config.toml
experts_per_token = 4
d_expert = 128
router_score = "softmax"
balance_bias = false
n_head = 2
head_dim = 128
tie_embeddings = false
parallel_block = false
init_std_down = 0.0103
optimizer = "soap_variant"
lr_mult_qkv = 0.7
beta2 = 0.95
lr_head = 0.00657
steps = 7081
Below are experts of layer 9 (counted from 0) of a mixture-of-experts language model. Rows are named router (the router's row for the expert), up (a neuron's input weights, with its number), down (a neuron's output weights, with its number) and show model dimensions 32-63. Each number is 128 + 32 x the weight over its row's rms, rounded and kept within 0 to 255.
Before each expert's rows: a language model's description of what the expert responds to; "raises" lists some tokens whose logits its average output raises strongly, later layers aside. This comes from a sample of Wikipedia text that the model never trained on.

# expert 59
What it handles: B and -al name pieces. Capital B and syllables like al, il, ol starting or inside proper names of places and people, such as Bourges, Baghdad, Tobol, Jelgava.
raises: "ett", "ette", "ac", "ent", "ish", "ick"
router [109 140 151  93 124 107  85 131 174 131 158 155 166  80 104 128 117 111 149  85 161  91  67 113 218 113 115 136 133  87 120 191]
up0 [ 75 141 118 160 131 153 145  97 127 114 162 118  54 124 135 100 131 125 151 172 142 199 123 142 136 143 118 130  95 133 132  99]
down0 [141 143 151  82 159 147  82  97 156 128 132 106 105 172 177 163 126 129 163  83 146 108 166 133 152 219 144  92 205 162  88 139]
up1 [201 131 103 130  99 152 142 120  83 127 123 122 144  51 142 119 104 169 108 142 176  83 121 137  87 123 139 122 123 107 159  97]
down1 [129  99  87 107 162  99 115 111 168 129 159 105 106 169  98 140 159 234 166  98  74 151 113 150 162 120 122  41  94 127 202 182]
up2 [ 95 138  98 107 185  92  80  86 141 137 142 116 124  98 115  65 140 156 181 122 137 139  75 112 120  89 152 156 146 130 125 187]
down2 [ 99 119  82 168 143 136 148 178 117 112  90 133 184  94 118  84 134 130 139 111 139 130 141  96 132  98 141  95  81 119 188  82]
up3 [115 147 111 111 126 159  83 113 150  77  96  75 129 141 152 119 106 122 157 138 118 157 180 166 131 134 115 117 118 182 178 101]
down3 [112 132 149 114 167 147 121 128 128 142 116 169  82 106 123  92 115  68  88  77 114 109 126 126 178 154 129  95 135 175 169 146]
up4 [ 55 111 156 115 177 131  96  82 155 145  86 133 111 138 136 144 100 165 190  89 164 131 110 138 116  87 168 182 131 138  91 120]
down4 [156 147  80 156  83  99 130 135  83  72 168  75  70 135 169 101 117  92 101 115  75 109  93 111  98 126 146 133 112 146 118 138]
up5 [ 95 197 161 101  89 142 153  97 117 113 150  90 126  93 146  88 123 113 132  93 137  95 149 144 147  98 100 109  82 138 127 131]
down5 [ 88 139 125  90 140 130  93 116  99 130 154 113  81 127 119  91 106  92  50 144 137 119  91 108 187 121 115 163  37 154  96 203]
up6 [158 130 186 121 116 129 134 115 155 126 122  76 169  70 147 100 124 138 160 121 177 148 175 165 166 111 110 173 124 156 162 112]
down6 [116 161  75 156 142 146 220 170 195 113 192 111 134 144 157 132 172 115  86 147 109 174 156 115 125 139 139 127  98 144  87 138]

# expert 63
What it handles: Number digits and months. Digits inside numbers, especially zeros in quantities like 5,400 or 30,000, plus month names in dates such as May, August.
raises: "0", " ", "5", "6", "7", "9"
router [134 125 174 198 102  80 175  50 123 172 128 118 115 112 133 112 184 139 137 121 133  90 117 107  92 120 131 172  76 149 124 171]
up0 [138 111 119 132 130 148 168 137 120 139 101  76 126 130  85 119  97 112 126 148 133 139 159 137  81 184 138 139 136 148  90  54]
down0 [156 137 121 186 110 136 115 123 160 162  97  60 205 122 176 137 142 100 140  95 147 142 126 126 119  87 116 121 143 156 139 140]
up1 [ 90 119  96 131 161 125 157 128 112 134 126 128 151  91 106  97 150 146 116 136 124 153 154 121 123 157 145 222 132 154  77  93]
down1 [182 154 127 146 124 132 113  92 159 110 170 137 186 146 102 159 158  81 147 136 151 107 164 111 190 102 106 144 122  83 112 112]
up2 [ 89  81  59 183 105 164 123  91 163 138 112 106 122  90 198 191 102  94 109 162  90 169 112 133 109  89 157 127 196 112 124 155]
down2 [119 104 123 175 114 160 130 154 185 145 113  84 184 123 123 104 131 115 112 113 102 179 130 180 127 116  96 139 129  84 123  79]
up3 [160 148 158  63 106  97 145 131 165  47 178 142 143 113 126 142 140 119 119 194 151 101 108 101 109 136 160 168 111 110 205 149]
down3 [136 127 155 104 116 126 140 137 106 127 102 179  92 148  93 135 112 191 125  84  87 148 162  66 114 154 121 132 147 100 181  62]
up4 [132 137 111 151  78 158  79 106  57 157 120 130 110 132 102  79  93 178  77 148 154  76 140  92  95 106 145 143 127 154 116  94]
down4 [ 95 123 137 133 147 157 121 114 192 130 142 155 125 124 123 161  76 102 166 138 129 116 200 161 171 103 207 162 147  97 148  98]
up5 [ 98 140 112  58 175  64 148 157 108 177 114 117 109  98 127  89 178 132 134  94 129  87  74  91 131 131 107 175 120 143  99 150]
down5 [113 107 169 180 132 178 198  62 148  90 100 154 136 122 116 208 139 127 137 124 101 205  79  61 145 131  92 116 117 134 150  69]
up6 [113 102  52  55 130 128  75 108 122 136 149 118 150 180 140 101 169 103 212 164 131 156 214 107  88  94 144  63 168 138 129  91]
down6 [ 86  99 141 196 167  82 145 142 129 124 122 145  93 118 118 148  87  90 107  57  99  80 151  98  89 128 117 156 163  90 132 196]

# expert 21
What it handles: Years, wars, place endings. Final digits of years after "in" or "between" (200‑9, 196‑6), "War" in World War II, and words like part, century, France.
raises: ",", " and", "-", " |", "/", "–"
router [116 128 132 138 171  75 115 156 106 178 128 160 153 164 151 149  88  56 120 175 139 133  97 199 129 108 137 126 181 131  70 139]
up0 [100 151 172 162 160 156 112 142  79 148 117 114 155 114 115 167 152 120 153 106 147 205 104  82  61 133  77 110 140 131 117 101]
down0 [ 61 187 118 116  96  96 113 137 144  99 119 142 210 148 188 105 102 111 139 110 128  78 148 140 165 136 147 118 154  60  80 135]
up1 [165 149 109  90 124 117 163 128 121 143 142 117  73 195 156 109 119 123 166 175  58 149 124 133 175 138 116 145 106 108 147 108]
down1 [115  99  63 151 157 154 116 114 177 110 144  98  94 147 151 139 168 122 178 167 152  93 141 128 115 129 144 132  75 137  97 135]
up2 [117 123 113  72 173 121  88 146  91 117  96 107 132 118 136 184  98 162 125 126 141 128 126  94 138 206 140 132  58 151 135 137]
down2 [173 156 128 106 137 126 115 124 132 157  92 137 169 164 104 106 113 112 158  86 155 103 124  56 124  97  53 129 191 142 101 129]
up3 [149  88 128 124 161 166  73 156 165 106 102 124 107 137  90 138 121  88 114 183 136 117 144 131  78 134 141 165 100 172 115 149]
down3 [109 147  88 126 126  85 119 157 143 127  89 146 114 112 142  95 121 141 155 186 101 152 135 136 185 152 143 127 145 112 115 111]
up4 [148 150 133 131 179 106 126 131  79 111 158 124 112 202 120 126 140 113 136 137 147 113  43 123 113 154 153  81 142 102 185 128]
down4 [167 103 149 170  83  76 163 127  95 107 103 197 124 221 167 125  76 140 123 139 136 104 130  61 128  59 146 173 148 124  85 107]
up5 [183 178 174  98 118  85 167 132 104 174 115 136 109 107  72 106 136 121  93  85 169  88  45 173  83 125 122 150 127  95 174 154]
down5 [ 79 134  92 111 162 129 127 111 139 121 131 151 140 131 171 169 135 143  62  62 148 106 137 117 132 150  76 136  99 105 105 129]
up6 [ 88 102 182  92 106 152  60 133 161 173 135 180 111 194  78  67 147  84 151 113  97 131 169 182 115 164 125 134  90 120  68 127]
down6 [117 128 167 132 120  92 143 169 128 165 136 117 129 164  98 119 119  86 158  42  98 147 130 105  87 101 144  83 158 150 127 126]

# expert 32
What it handles: Surname endings. Surnames and the final pieces of personal names, such as Smith, Jones, -ović, -sson, Mukherje-e, Baskar-an, often in tables and lists.
raises: ",", " and", " of", " ", " at", "-"
router [145 149 143 175  86 109 114 151 161 109 200  83 162 104  85 170 160 121  95 185 153 102 132 172  91 110 102 134 121 164  96  76]
up0 [ 97 102 130 130 118 145 164 133 104 141 167 120 189 120 123 155 185  64 141 107 133 115 115 152  83  94 112  80 125 200 154 131]
down0 [192 204 124  97 155 108 135 112 135  87  77 183 161 177  72 142 145 179 144 136  62  81 156 176 214 156 117 152 127 151 131 150]
up1 [ 80 103  80 142 123 160 108  38 162 173  88 104 149 143  85  95 123 121 128 125  90 160 130 143 128 192 153 151 129  96 105 188]
down1 [117 104 131  81 104 139  94 100 189 180 103 132 150 149 145  98 107 112 101 178  98 146 155 128 116 113 128 103 182 162 116 174]
up2 [131 168 199 123 182  79 124 150 113 154 151 149 127  90 126 107  90 163 134 150  87  78  99 116 118 104  69 145 178 255 152  49]
down2 [114 150 133 116 108 193 165 144 124 149 122  89  94 145  92 133 112 157 143 118 112 147 135  42 177 106 113  42 140  75 151 154]
up3 [158 152 162 143  76 172 110 138 107  83 182  76  90  66  82 110 171 159 132 153 117  99  94 126 171 119 106 120 141 141 184 143]
down3 [121 101 175 126 105 195  99 160  49 107 196 147 166  92 108  84 157  77 147 140 109 128  86 131 139 137 183 142  79 131  74 115]
up4 [ 74 178 116 135 129 127 132 132 140 161 153  52 135 109  72  85 163  86 141 126 142 125  86 108  77 114 143 112  87 110 115 155]
down4 [ 92 101  46  78 195 147  87 163 141 119  96 160 122 159 138 161 120 162 139 165 173 123 144  84 155 157 171 108  88  71 107 142]
up5 [179 108 219 176 106 165 104 119 133 152 132 147 128 113  92 109 133 160 113 154 168  85 147  94 121 157 100 126 116 143  92  96]
down5 [112  77  83  83 126 112 162  89  60 144 117 118 140 122 150 123 105 163 127 108  81 126  95 169 101  81 166 127 196 186 152 116]
up6 [141  28 129 167 162 113 115 127  91 139 124 212 162 162 131 122 117 129 100 102 182 129 164 126 106  94 164 150  72 148 137 150]
down6 [111 155 133 161  77 138 153 149  94  59 122 110 161  79 122  93 127 134 134 169 162 160 112 207  84  99 148  90 151 124 137  57]

# expert 0
What it handles: Space before table numbers. Space tokens and digits opening numbers in tables, scores and addresses, e.g. after pipes or colons: | 18, at 399, 16–3–2.
raises: "1", "3", "2", "4", "8", "6"
router [ 66 191 135 126 147  86 104  88 108 163 107 122 128 134 168 106 151 111 168 130 123 108 138 131 170 126  67  93 107 180 136 155]
up0 [122 156  96 128 136 141 130 136 121 166 151 111 104 196  95 142 114 171 125 112 112  63  73 135  89  83 152  75 109 152 121  82]
down0 [ 96  79 164 155  86 137 105 105 191 139  71 145  99 139 136 139 101 128 169 142  94 159 106 114  97  83 134 137 146 153 135 100]
up1 [ 90 156  74 124 102 186 150  88 116 177 143 145 126 134  69  65 107  85 118  71 132 174  78 158  92 125 137 147 107 105  85 102]
down1 [127 113 118  96 116 162  96 152 110 143 158 107 164 127 117  72 180 169 128 152 126 158 126 147 102  69  79 117 200 149 142 155]
up2 [159 162 125 124 145 180 109 208 112 115 114 125  61 190  81 138 149 144 160  98 202 181 174 114 166 169 110 156 133 142  60 122]
down2 [105 119 141 156 114  64 109  52 177 143  99 175  81 185 165 153 198 161 117 140 173 137 127  95  82 101  91  94 179 129 137 121]
up3 [108 118 160 184 150 143  69  58 112 142 125 111 167 104 136 126 165 136  44 176 129 212 169 121  85 102 161 117  81 123  96 150]
down3 [138 136 155  80 194 115 140 130 107 195 100 163 153 128 177 105 156 159  99 113 155  69 176 105  68 107 158 129 130 178 156 110]
up4 [176 141 163 165 101 146 193  95 111 201 152 122 106 123 149 153  69 147 119 145 105 172 191  75 123 119  96 176 113 134 148 134]
down4 [112 133  90 116 184  99 140 105 143 158 165 132 109 142  54 136 105 140 134  59 104 160 160 103 101 169 134 115 168  66 187 128]
up5 [121 122 185 137 149 141  89  65 150  83 119 157 177 118 161 140 116 114 111 113 174 132 179  97  67 129 102 150 122 128  92  73]
down5 [184 124 154  75  85 120 117 111 201 118 102  98 159 147 139  82 102  75 128 113 144 147 119  35 123 169 137 101  92 113 109 108]
up6 [156 193  88 118  95 119  76 153 159 137 129 184 130 212 140 137 120 117 135 144  96 150 171 135 107 144  91 131 144 123 137 156]
down6 [105  69 105 227  68 107 117 141  91 158 114 114 177 121 105 116 147 148 186 105 159 147 174  91 118 119 105 118 136 174 119 107]

# expert 5
What it handles: Common nouns after articles. Singular common nouns and noun endings after the, a or this, often before of, such as basis, town, site, area, method.
raises: " of", " and", ",", " (", " ", "."
router [149 172 147  99 113 166 160 145 115  89 108  79  81 112  93 170 122 178 138  92 101 109  42 180 167 101 137 137 178 149 141 115]
up0 [176 148 110 144 134 106  90 126 146 126 103  87 185 162  98  96 110 171 125 154 170 112  77 156 102  81 136 149 182  74 132 169]
down0 [125 118  89 113 144 134 154 175 163 179 113 118  62 105 127 152 109 142 170 135 147  90 112 104 100 110 116 118 152  97  82 138]
up1 [144 176 132 112 141 182 162  55 175 172  99 132 139 116  80 121 177 211 194  79 123  86 154 145 133 120 155 130 184 192 147 158]
down1 [134 122 138 120  77 106  94 148 135 163 133 156 161 120  75  90 127 128  73 159 119 134 101 112 172  86  74 137 128  97 229 125]
up2 [113  78 157 146 156  88 104 106 140  40 133 107 103 114 171 130 106 143  95  92 147 142 100 112 112 143 163 185 178  66 170 142]
down2 [137 123 121 120 103 149 172 117  77 143 106 140 107 140  68 120  98 126 127 131 136 108 115 122 149 119 145 164  99  54 104 188]
up3 [141  81 153 139 106 105 106 114  68  77 118  98  99 126  95 158 145 151 141 107  76 191 125 141 113 111 146 112  85 112 135 161]
down3 [ 84 151 122 144 171  94 190 150 147 148 103 166  84  82 133 111 171 113 128 113 156  62 125 118  71 155 110 164 122 131 129 146]
up4 [112 105  98 217 151  84  89 117 131 119 187 161  82  81 112 144 151  80 152 168 155 103 126 118 154 119  65 143 180  88 105 184]
down4 [107 102 127 156 144  97  83 101 158  54  99 125 112 153 163 129  77 130 129 169 130  94 159 115 128  84 124 144 126 143 176 167]
up5 [ 71 124 123 134 119 111 110 141  88 167 170 119  80  96 156 131 147  59 126 121 128 120 163 127 161 124  99 108 160 104 105 155]
down5 [152 122 148 100 144 112 142 149  54  66 143 105  96 108 138 120 161  97 155 170 131 133 148  92  96 159 139  77 135 179 147 123]
up6 [158 138  57 100 159 127 173 102 184 117  84  55  71  64  82 119 129 163 156  95 145 118 107 129 155 161 112  89 111 110 170 143]
down6 [ 78  99 114 161 130 128 129 142 135 172 142 133 163 140 137 167  97  68 102 138 114 125 122 193  96 137  96 110 112  95  96 151]

# expert 36
What it handles: Narrative verbs and particles. Past-tense and base verbs in biographical narrative (moved, began, returned, grew) and following particles or prepositions like away, up, home.
raises: " the", " it", " ", " its", " a", " them"
router [180 179 135 114 131 184 124 142 106 141 133 143  81 115 152 119  76 128 164 146 126 158 125 160 112  76 112 130 114 152 132 105]
up0 [145  98 148 142 111 136 140 125 115 123 106 103 162 150 100 166 161 147 200 117 107 154 169 147 135 117 121 179 122 151 195 170]
down0 [170 140 120 139 153 168 194 181 165 102 164 171 106  50  91 145 151 165  92 100 116 124 114 159 112 166 116 124 141  96 187 158]
up1 [107 127 128 144 102 159  98 103 106 141 141 149 129  80 100  73 151 185  96 111 177 187 163 125 110 129 104 177 136 125 118 120]
down1 [128 160 152 131  73 167 148  96 172 169 109  82 175 153 128  80 143 125 103 148 101 149 140  89 153  90 128 167 174 129 181 131]
up2 [ 71 108 110  76 188 158 144 108 125  79 122 176 120  81 154 172  89 108  99 141  96  58 114 148 107 151 124 130 147 151  97 136]
down2 [153 111 121 153  70 124 168 123 136 194 150 185 131 111 137  73 144  25 137 155 156  92 100  78 166 135  69 129 210  55 198  79]
up3 [101 176 110 135 182 134 136 111 159 145 134  56 162 164 186 138 138 121 180 101  97 145  92 168  92 120 123 141 137 146 150 160]
down3 [129 118 138 122  85 175 137 122 132  24 140 174 180 117 110  92 128  92 171 102 200 140  92 138 198 129 121  86 137 103 145 132]
up4 [122 155 131 163 128 120 114 151  96 130 180 147  90 139 161 100 182 162 126 123  69 145 100 158  48  72 173 100  82 143 143 118]
down4 [134 131  90 158 170  85  96 142  97 121 154 162  97 132  96 136 182 135 155 152 119 118 135  99 135 168 162  98  74 149 149  76]
up5 [154 132 119 185 125 103 138 110 160 159  54 100 159 107  97 138 102 125 137 130 100 127  68 160 111 125  56 130 121 108 170 167]
down5 [123  94 137 136  94 152 162 148 118 211 192 115 160 123 114  84  95 188 132  18 178 170 144  66 154  78 130 130 126 198 165 122]
up6 [109  71 145 104 104 142 155 111 130 198 142 156  99 139 133 141 156 127 151 108 110 142 129 106 142 121 134 139 110 182  83 140]
down6 [ 93 102 119 102 155 119 119 155 151 171 107 120 127 111 166 113 147 161 170 132 178  83 141  63  95 131 105 150 189 151 151 148]

# expert 57
What it handles: Place and surname endings. Endings of place names and surnames such as -ton, -ville, -ford, -shire, plus whole names like Smith, Washington, London, Stadium.
raises: " and", ",", " them", " |", " ", " in"
router [118 124 137 152 122  56 120 151 165  94 185  78 168 139 137 176 130 180 153 142 194  96  78 167  96 149  77 135  95 149  82 100]
up0 [156 138 137 169 131 141 160 145 140 158 113 165 142 149 168 117 146 221 147 151 147 160 178 100 115 118  90 158 137  95 143  96]
down0 [ 79 125 139 204 110 134 138 178 100 103 124 120 105 109  97 140 169 175 155 124 137  95 147 136 102 139  58 108 125 133 134 123]
up1 [176 156 153 126 181  97 102 140 147 104 148 108 203 169 124 162 109 123 154 180 125  94 154  99 155 134 100 129 147 156  94 158]
down1 [173  71 120 147 152  82  74 163 156 185 135 119 159 155 134 125 116 140  52 115  94 145 164 149 121 152 122 107 155 176 151  99]
up2 [ 80 153 145 138 121 136  69 126  82  95 103 111 123  92 106 148 121  97 171 129 133 129 140 181 112 115  79 165 198 129 123 165]
down2 [182 137 151 164 131  92 167 131 125  58  91 205 130 130 163  81 165  83 191 159 118 137 112 149 102 116  86 124 121 136 129 111]
up3 [127 157  82  98 150 126 120 173 162 133 119 118  84  86 199  96 139 186  66 103 116 102  84 169  76  83  93 136 101 129  89 119]
down3 [125 141 102  80 135 127 188 128 145 106 152 170 135 155 213 182 172 197  87 158  31 148 136 160 145 137  58 125 134 141 133  85]
up4 [ 92 144  77 133 131 139  82  90 120 130 164 155 140 131 124 114 121  85 124 131 113 148  70 172 147 136 101 128 114  81 136 146]
down4 [122 155  46 137 108  81 111 169 165 111 165 108 158 121 117 159 112 118  88 153 156 129 129 108 116 201 159 105 128 180 150 114]
up5 [ 87 169 103 116 141 126 134  88 128 123 114  90 199 140 142 142 153 166 102 147 110 104 138 133 109 115 124 108  52 118 126 144]
down5 [ 30 145 119 117 119  64 127 116 191  70 158 132 141 133 154 182 120 154  33 136 133  93 147 114  94 128  73  96 110 116 179 124]
up6 [128 149  83 125 156 141  92  93 141 106 161 109 111  96 163 130 124 197  72 119 173 181 114 132 116 110 125 130  75 185 169 128]
down6 [136 112 122 101 121 157 161 147 110 141 110 153 115 105 102 155 135 149 152 181 173 100  63 107  89 131 100  92  98 110 137 139]

# expert 41
What it handles: Initial capital letters. Single capital letters or short capitalized pieces opening names, abbreviations and units, such as the G in GmbH or GP, kHz, H-index.
raises: "y", "I", "O", "lu", "ive", "ack"
router [ 89 126 172 124 132 114 130 122 112 123  92  85 136 188 178  81 135 108 158 110 109  87 121  65 117 125 125  93 194 148 119 106]
up0 [160 129  97  63 109 104  89 142  74 134 100  95 132 123 172 128 168 178 104 106  91 129 133 111 118  94 129 153 152 175  95 158]
down0 [128 150  52 120 152 101  92 143 112 167 203 173  88  75 123 114 141 108  69 144 109 120 184  36 161 151 150 116 151 145 143 121]
up1 [ 77 195 154 129 145 109  84 137 130 100 135 139 111 100  99  90 121 112 186  67 118 116 114 125 128 139 145  87  97 158 140 137]
down1 [137 114 177 235  95 176 147 169 103 178 191 149 111 139  79 101 145  93 120 148 138 104 127 112 163  95 121  99 116 120 128 129]
up2 [125 161 158  87  73 137 147 185 105 105 107 100  80 165 140 124 105 137 123 138 135 141  89 136  68  94 109 186 199 152  72 135]
down2 [115  85 113 165 142 175 156 155  84  95 120 119 150 136 135 166 169 115 121  53  99  52 155 147  85  61 149 152 147 133 143  63]
up3 [137 156 152 128 133 150 102  97 114 106 122 164 136 171 214 135 138 125 124 157 166 172 161 111 131 138 200 139 168 197 154 146]
down3 [127 131 138 127 144 142 154 135 168  99 155 102 126 103  89 160 101  37 146 132  97 115 154 139 157 139 150 200 135 138 111 114]
up4 [144  55 150 153 165  78 138 138  92 139 107  86 131 120 154 168 128 184 139  58 148 149 118 108 114  92  98 147 113 157  88  86]
down4 [183 128 166 115 158 164 174  98 145  77 165  99 124  96 142 129 121 149 158  90 152 134 124 119 138 159 161 102 157 191 138 111]
up5 [175  99  83 128 140 149 141 120 137 137 133 105 101 137 139  89  96 104 146 134 154 148 108 137 102 102 162 109 104 175 171 109]
down5 [151  96  80 130 119 164 119 107 112 120 114 122 156  87 139 163 124  81 134 173 160 135  97 119 129 138 129 159 108 113  90 162]
up6 [176  59 151 107 145 117  70 125 130 107  77 132 177 157 144 106 123 131 195 135 128 142 178 190 104 150 132 126  94 141  67  75]
down6 [130 151 191 151 146 173  98  90 142 110 178 162 173  35 109 115  72 139 104 110  52 171 124 174 192 105 107  82 174 168 121  93]

# expert 22
What it handles: Science noun pieces. Common nouns and their suffixes in scientific or technical text, e.g. acid, fingerprint, condensation, duplication, evidence.
raises: " and", " ", "s", ","
router [ 89 202 167 143 140 122 170 153  65 114 147 131 112 171 124 190 142  78  90  88 141 200 168 134  81 133 197 114 158 121 105 138]
up0 [154 125 134  86 161  86 116  97 115 144 105 180 135 132 140 135 100 139 226 140 103 158  60 111 120 142 149 143 112 146 182 119]
down0 [106 133 164  85 165 157  74 106 150 105 143 126 130 178 189  98 138 121  66 137 139 165 111 196  98  99 123 159 112 201 183 179]
up1 [ 68 149  54 140 111 145 167  77 111 129 125 142 191 107 136 138 182 148 136 167 120 163 136 123 120  64 140 157 113 131 108 137]
down1 [145 125  80 117 116 117 106 142 146  60 131 176 138 109 169 169  85 107 172 183 152 126 158 147  81 172  92 119 159 185 135 163]
up2 [125 153 137  77 130 166 124  95  88 140 166 108 114 145 130 106 138 119 113  97 130 118 130 110  83 120  75 110 122 172 105 191]
down2 [117 121 124 122 116 114 120 129 100 107 157  88 116 107  83  65 144 145 119 164 132 114  60 146 112 187 178 159 124 204  77 179]
up3 [ 83  77 148 112 154  90 108 148 123 150  91 136 204 148 125 169 184 103 111 118  91 120 188 111  76  96 104 139 123 112 174 140]
down3 [120 154 120 105  68 143 104 133 116 159 146 170  53 131 167 122  69 157  82  79 121  69 143 122 103  87  47 155 142 104 121 147]
up4 [ 57 100 208 177 125 148 131 162 111 145 111 148 128 157  81 190 168 111 150 164 115  69  74  85 189 159 137 142 173 187  80 154]
down4 [113 128 105  47 132 146 166 116  93  87 110 145  76 119 164  83  84 214 129 159 111  91 125 104 138 139 103 112 115 124 160 118]
up5 [107 112 142 116 124 128  89 146 177 100 158 102 179 187 172 121 198  71  90  81 118 118 102 117 115  83 183 134 134  97  94  99]
down5 [143 124 166 130  52 149 202 131 155 142 202 148 146 144  71 133 132 132 170  92 163 106 134  85 174 119  91 160 102  57  84 105]
up6 [ 92 155 169 138 133 140 152 121 100 132 125  88  85 157 128 131 123 133 127 138  96 119 149 137 145 136 106 137 112 128 135 132]
down6 [159 134 121 155  84 163 129  59  99 145 140 121  97 149 107 114 196  92 137  79 119  90 183 111 137 154 116 138 116 188  77 126]

# expert 60
What it handles: Adjective and participle starts. Start pieces of adjectives, adverbs and participles after was/is/be, e.g. s-table, s-wept, fast, hard, difficult, unsuccessful.
raises: "train", "up", "tri", "lot", "c", "om"
router [197 182  94 106 120 173 124 124 131 101 143 180 161 124 134 104 116 134 137  82 204 108  99 164 130  98  85 153 170 113 165 182]
up0 [148 151 204 167 119 179 165  81 107  64  84  98 137  97 140 103 122 150 127  94  76 132 108  91 125 100 139 183 137 152 151 125]
down0 [172 124  96 155  94  98 160 203 170  87 128  93  85 108 141 150 134 133 159 120  80 118 207 158 112 148 132 139 100 211 176 118]
up1 [123 135  54 130 153 135 149 104 146  99 127  88 137 154 109 162 116 134 166  66  86 141 137 141 107 144 167 124 112 141 109 111]
down1 [155  93 118  62  79 189 184 188 128 129 142 134 108 183 131 112 117 107 141 132 123 109 143 144 152  69 116  79 148 203 100 113]
up2 [185 168  89 120 115  87 117 161 144 179 113 148 101 147 154 145 163 121 166 150 132 152 147 106 111 161 102 144 125 152 123 146]
down2 [ 94 118 169 110 131 131 122 141  65  73  73 151 170 151 109 107 124  81 107 121 142 210 187 129 161 136  84 107 123 253  73 157]
up3 [192 166 122  97 181 113 129  88 123 188  99 159 160 108  93 116 174  84  75 121 163 159  94 145 150  66  42 101 151 182 126 114]
down3 [113 122 103 128 122 119 128 133  70  98 149 104 124 158 134 137 186 137 141 122 144 144 164 131 204 111 152 102 123 154  75 100]
up4 [110 203 172  92 188  99 111 131  46  45 165  88 172 107 184 149 141 151 141 135  97 151 121 188 115 130 153 197 195 176 121 136]
down4 [192 136 102 181 135 125 108 140 102  82 124 116 101 114 153 113  63  89  85 131 165 140 111  82 107  86 175 150 198 178 121  87]
up5 [163 220 133  93 126  90 127 143 102  76 106 154 132 129 166 154 153 168 135 195 124 172  86 105 106 110 101 104 101 176 126 168]
down5 [ 94 143 132 108  77 143 209 121 173  95 129 122  99 112 104 107 141 120 128 118 108 125 101 162 166 144 163 195 133 147 115  85]
up6 [151 120  76 172 117 137  95 133 121  85 200 171 106 121 134 107 135 166  95 144 108 153 201 130  94 110  90 134 169 141 159  96]
down6 [122 173 135 111 122 142 138  76 153 188 121 115 137 125 119 133 106 105  99 170 179  79  94 145 162 129 156 123  98  92 141 123]

# expert 45
What it handles: Verb and noun stems. Middle or stem pieces of common verbs and abstract nouns before suffixes like -ed, -ing, -ation: consider‑able, amb‑ush‑ed, employ, contribut.
raises: "ing", " ", "ed", " and", "ee", " &"
router [154 181  98 145 131 178 164 156 123 115 164  77 107 145 140 182 122 151  80  77 101 128 157 179 133 117 105 145 147 165  85 116]
up0 [ 98 178 120 136 130 124  72 166 115 141 138 105  92 115 170 131 107 111 186  88 126 148 103 204 148  67 131 138 110 223 174 149]
down0 [123  83 175 105 126  72 142 189 122 105  92 157 113 116  93 119 141  72 151  80 137  56 147 105 155 167 124  91 138 114 120  90]
up1 [150 144  92 150 130 148 129 162 143 116  74 115 132 119 140 127  95 168  90 137 122 114 114 145 118  79 125 192 155  98 141 160]
down1 [137 177 132 127  72 139 141 213 177 178 160  79 108 118 111 133 131 107 102 123 118 118 134  61 117  64 125 114 134  98 147 167]
up2 [104 145 145 130 158 155 102 104  97 108 149 110 158 148 134 113 111  90 160 114 141 129 147 172 122 135 153 129 130 131  85 175]
down2 [108  77 183 215 102 155  96 172  79 151 101 145 123 107 117 157 111 137 151 160 149 108 148 123  96 114 124 139  90 116 115 117]
up3 [128 141 180 162 120 140 174 163 161 149 108  99 141 144 121 105 140 146 139 118 124 141 138 125  91 116  81 194 115 127 100 135]
down3 [127 119 142 136 124  80  98 109 176 150 134 162 146  79  89 171  91 146 129  85  99 110 112  82 133 105 228 170  92  59  89 183]
up4 [134 129  47 104  96  85 137 106 162 152 121 149 118 154 122 154 113 138 102 148  48  63 109 152 149 126  62 173 177 137 116  94]
down4 [134 180 127 152 124 109 132 150 156  68 119 138 151 134 149  91 130 104 126 129 138 109 135 124 137 151 103 108 147 145 173 113]
up5 [136 136 107 107 115 114 129  39 144 149  97 145 155  95 122 105 123 152 113 124 182 107  93 131  52  91 133 154 145 168 125 153]
down5 [149 190 128 117 142 113 144  91 116 104 135 141 109 146 172 121 126  89  81 175 108  72 137 129 145  56 163 134 137 102 125 100]
up6 [ 85 142 124 171 140  78 142  68 118  78  84 128 131 164 127 103  87 124 148 122 143 128 155 142 165 118 124  99  79 155  99 177]
down6 [127 138 104 110 148 125 128 165  81 118 108 155 132 141 110 161 163  77 102 138 153  95 200 106 101 148 135  43 154  40 117 145]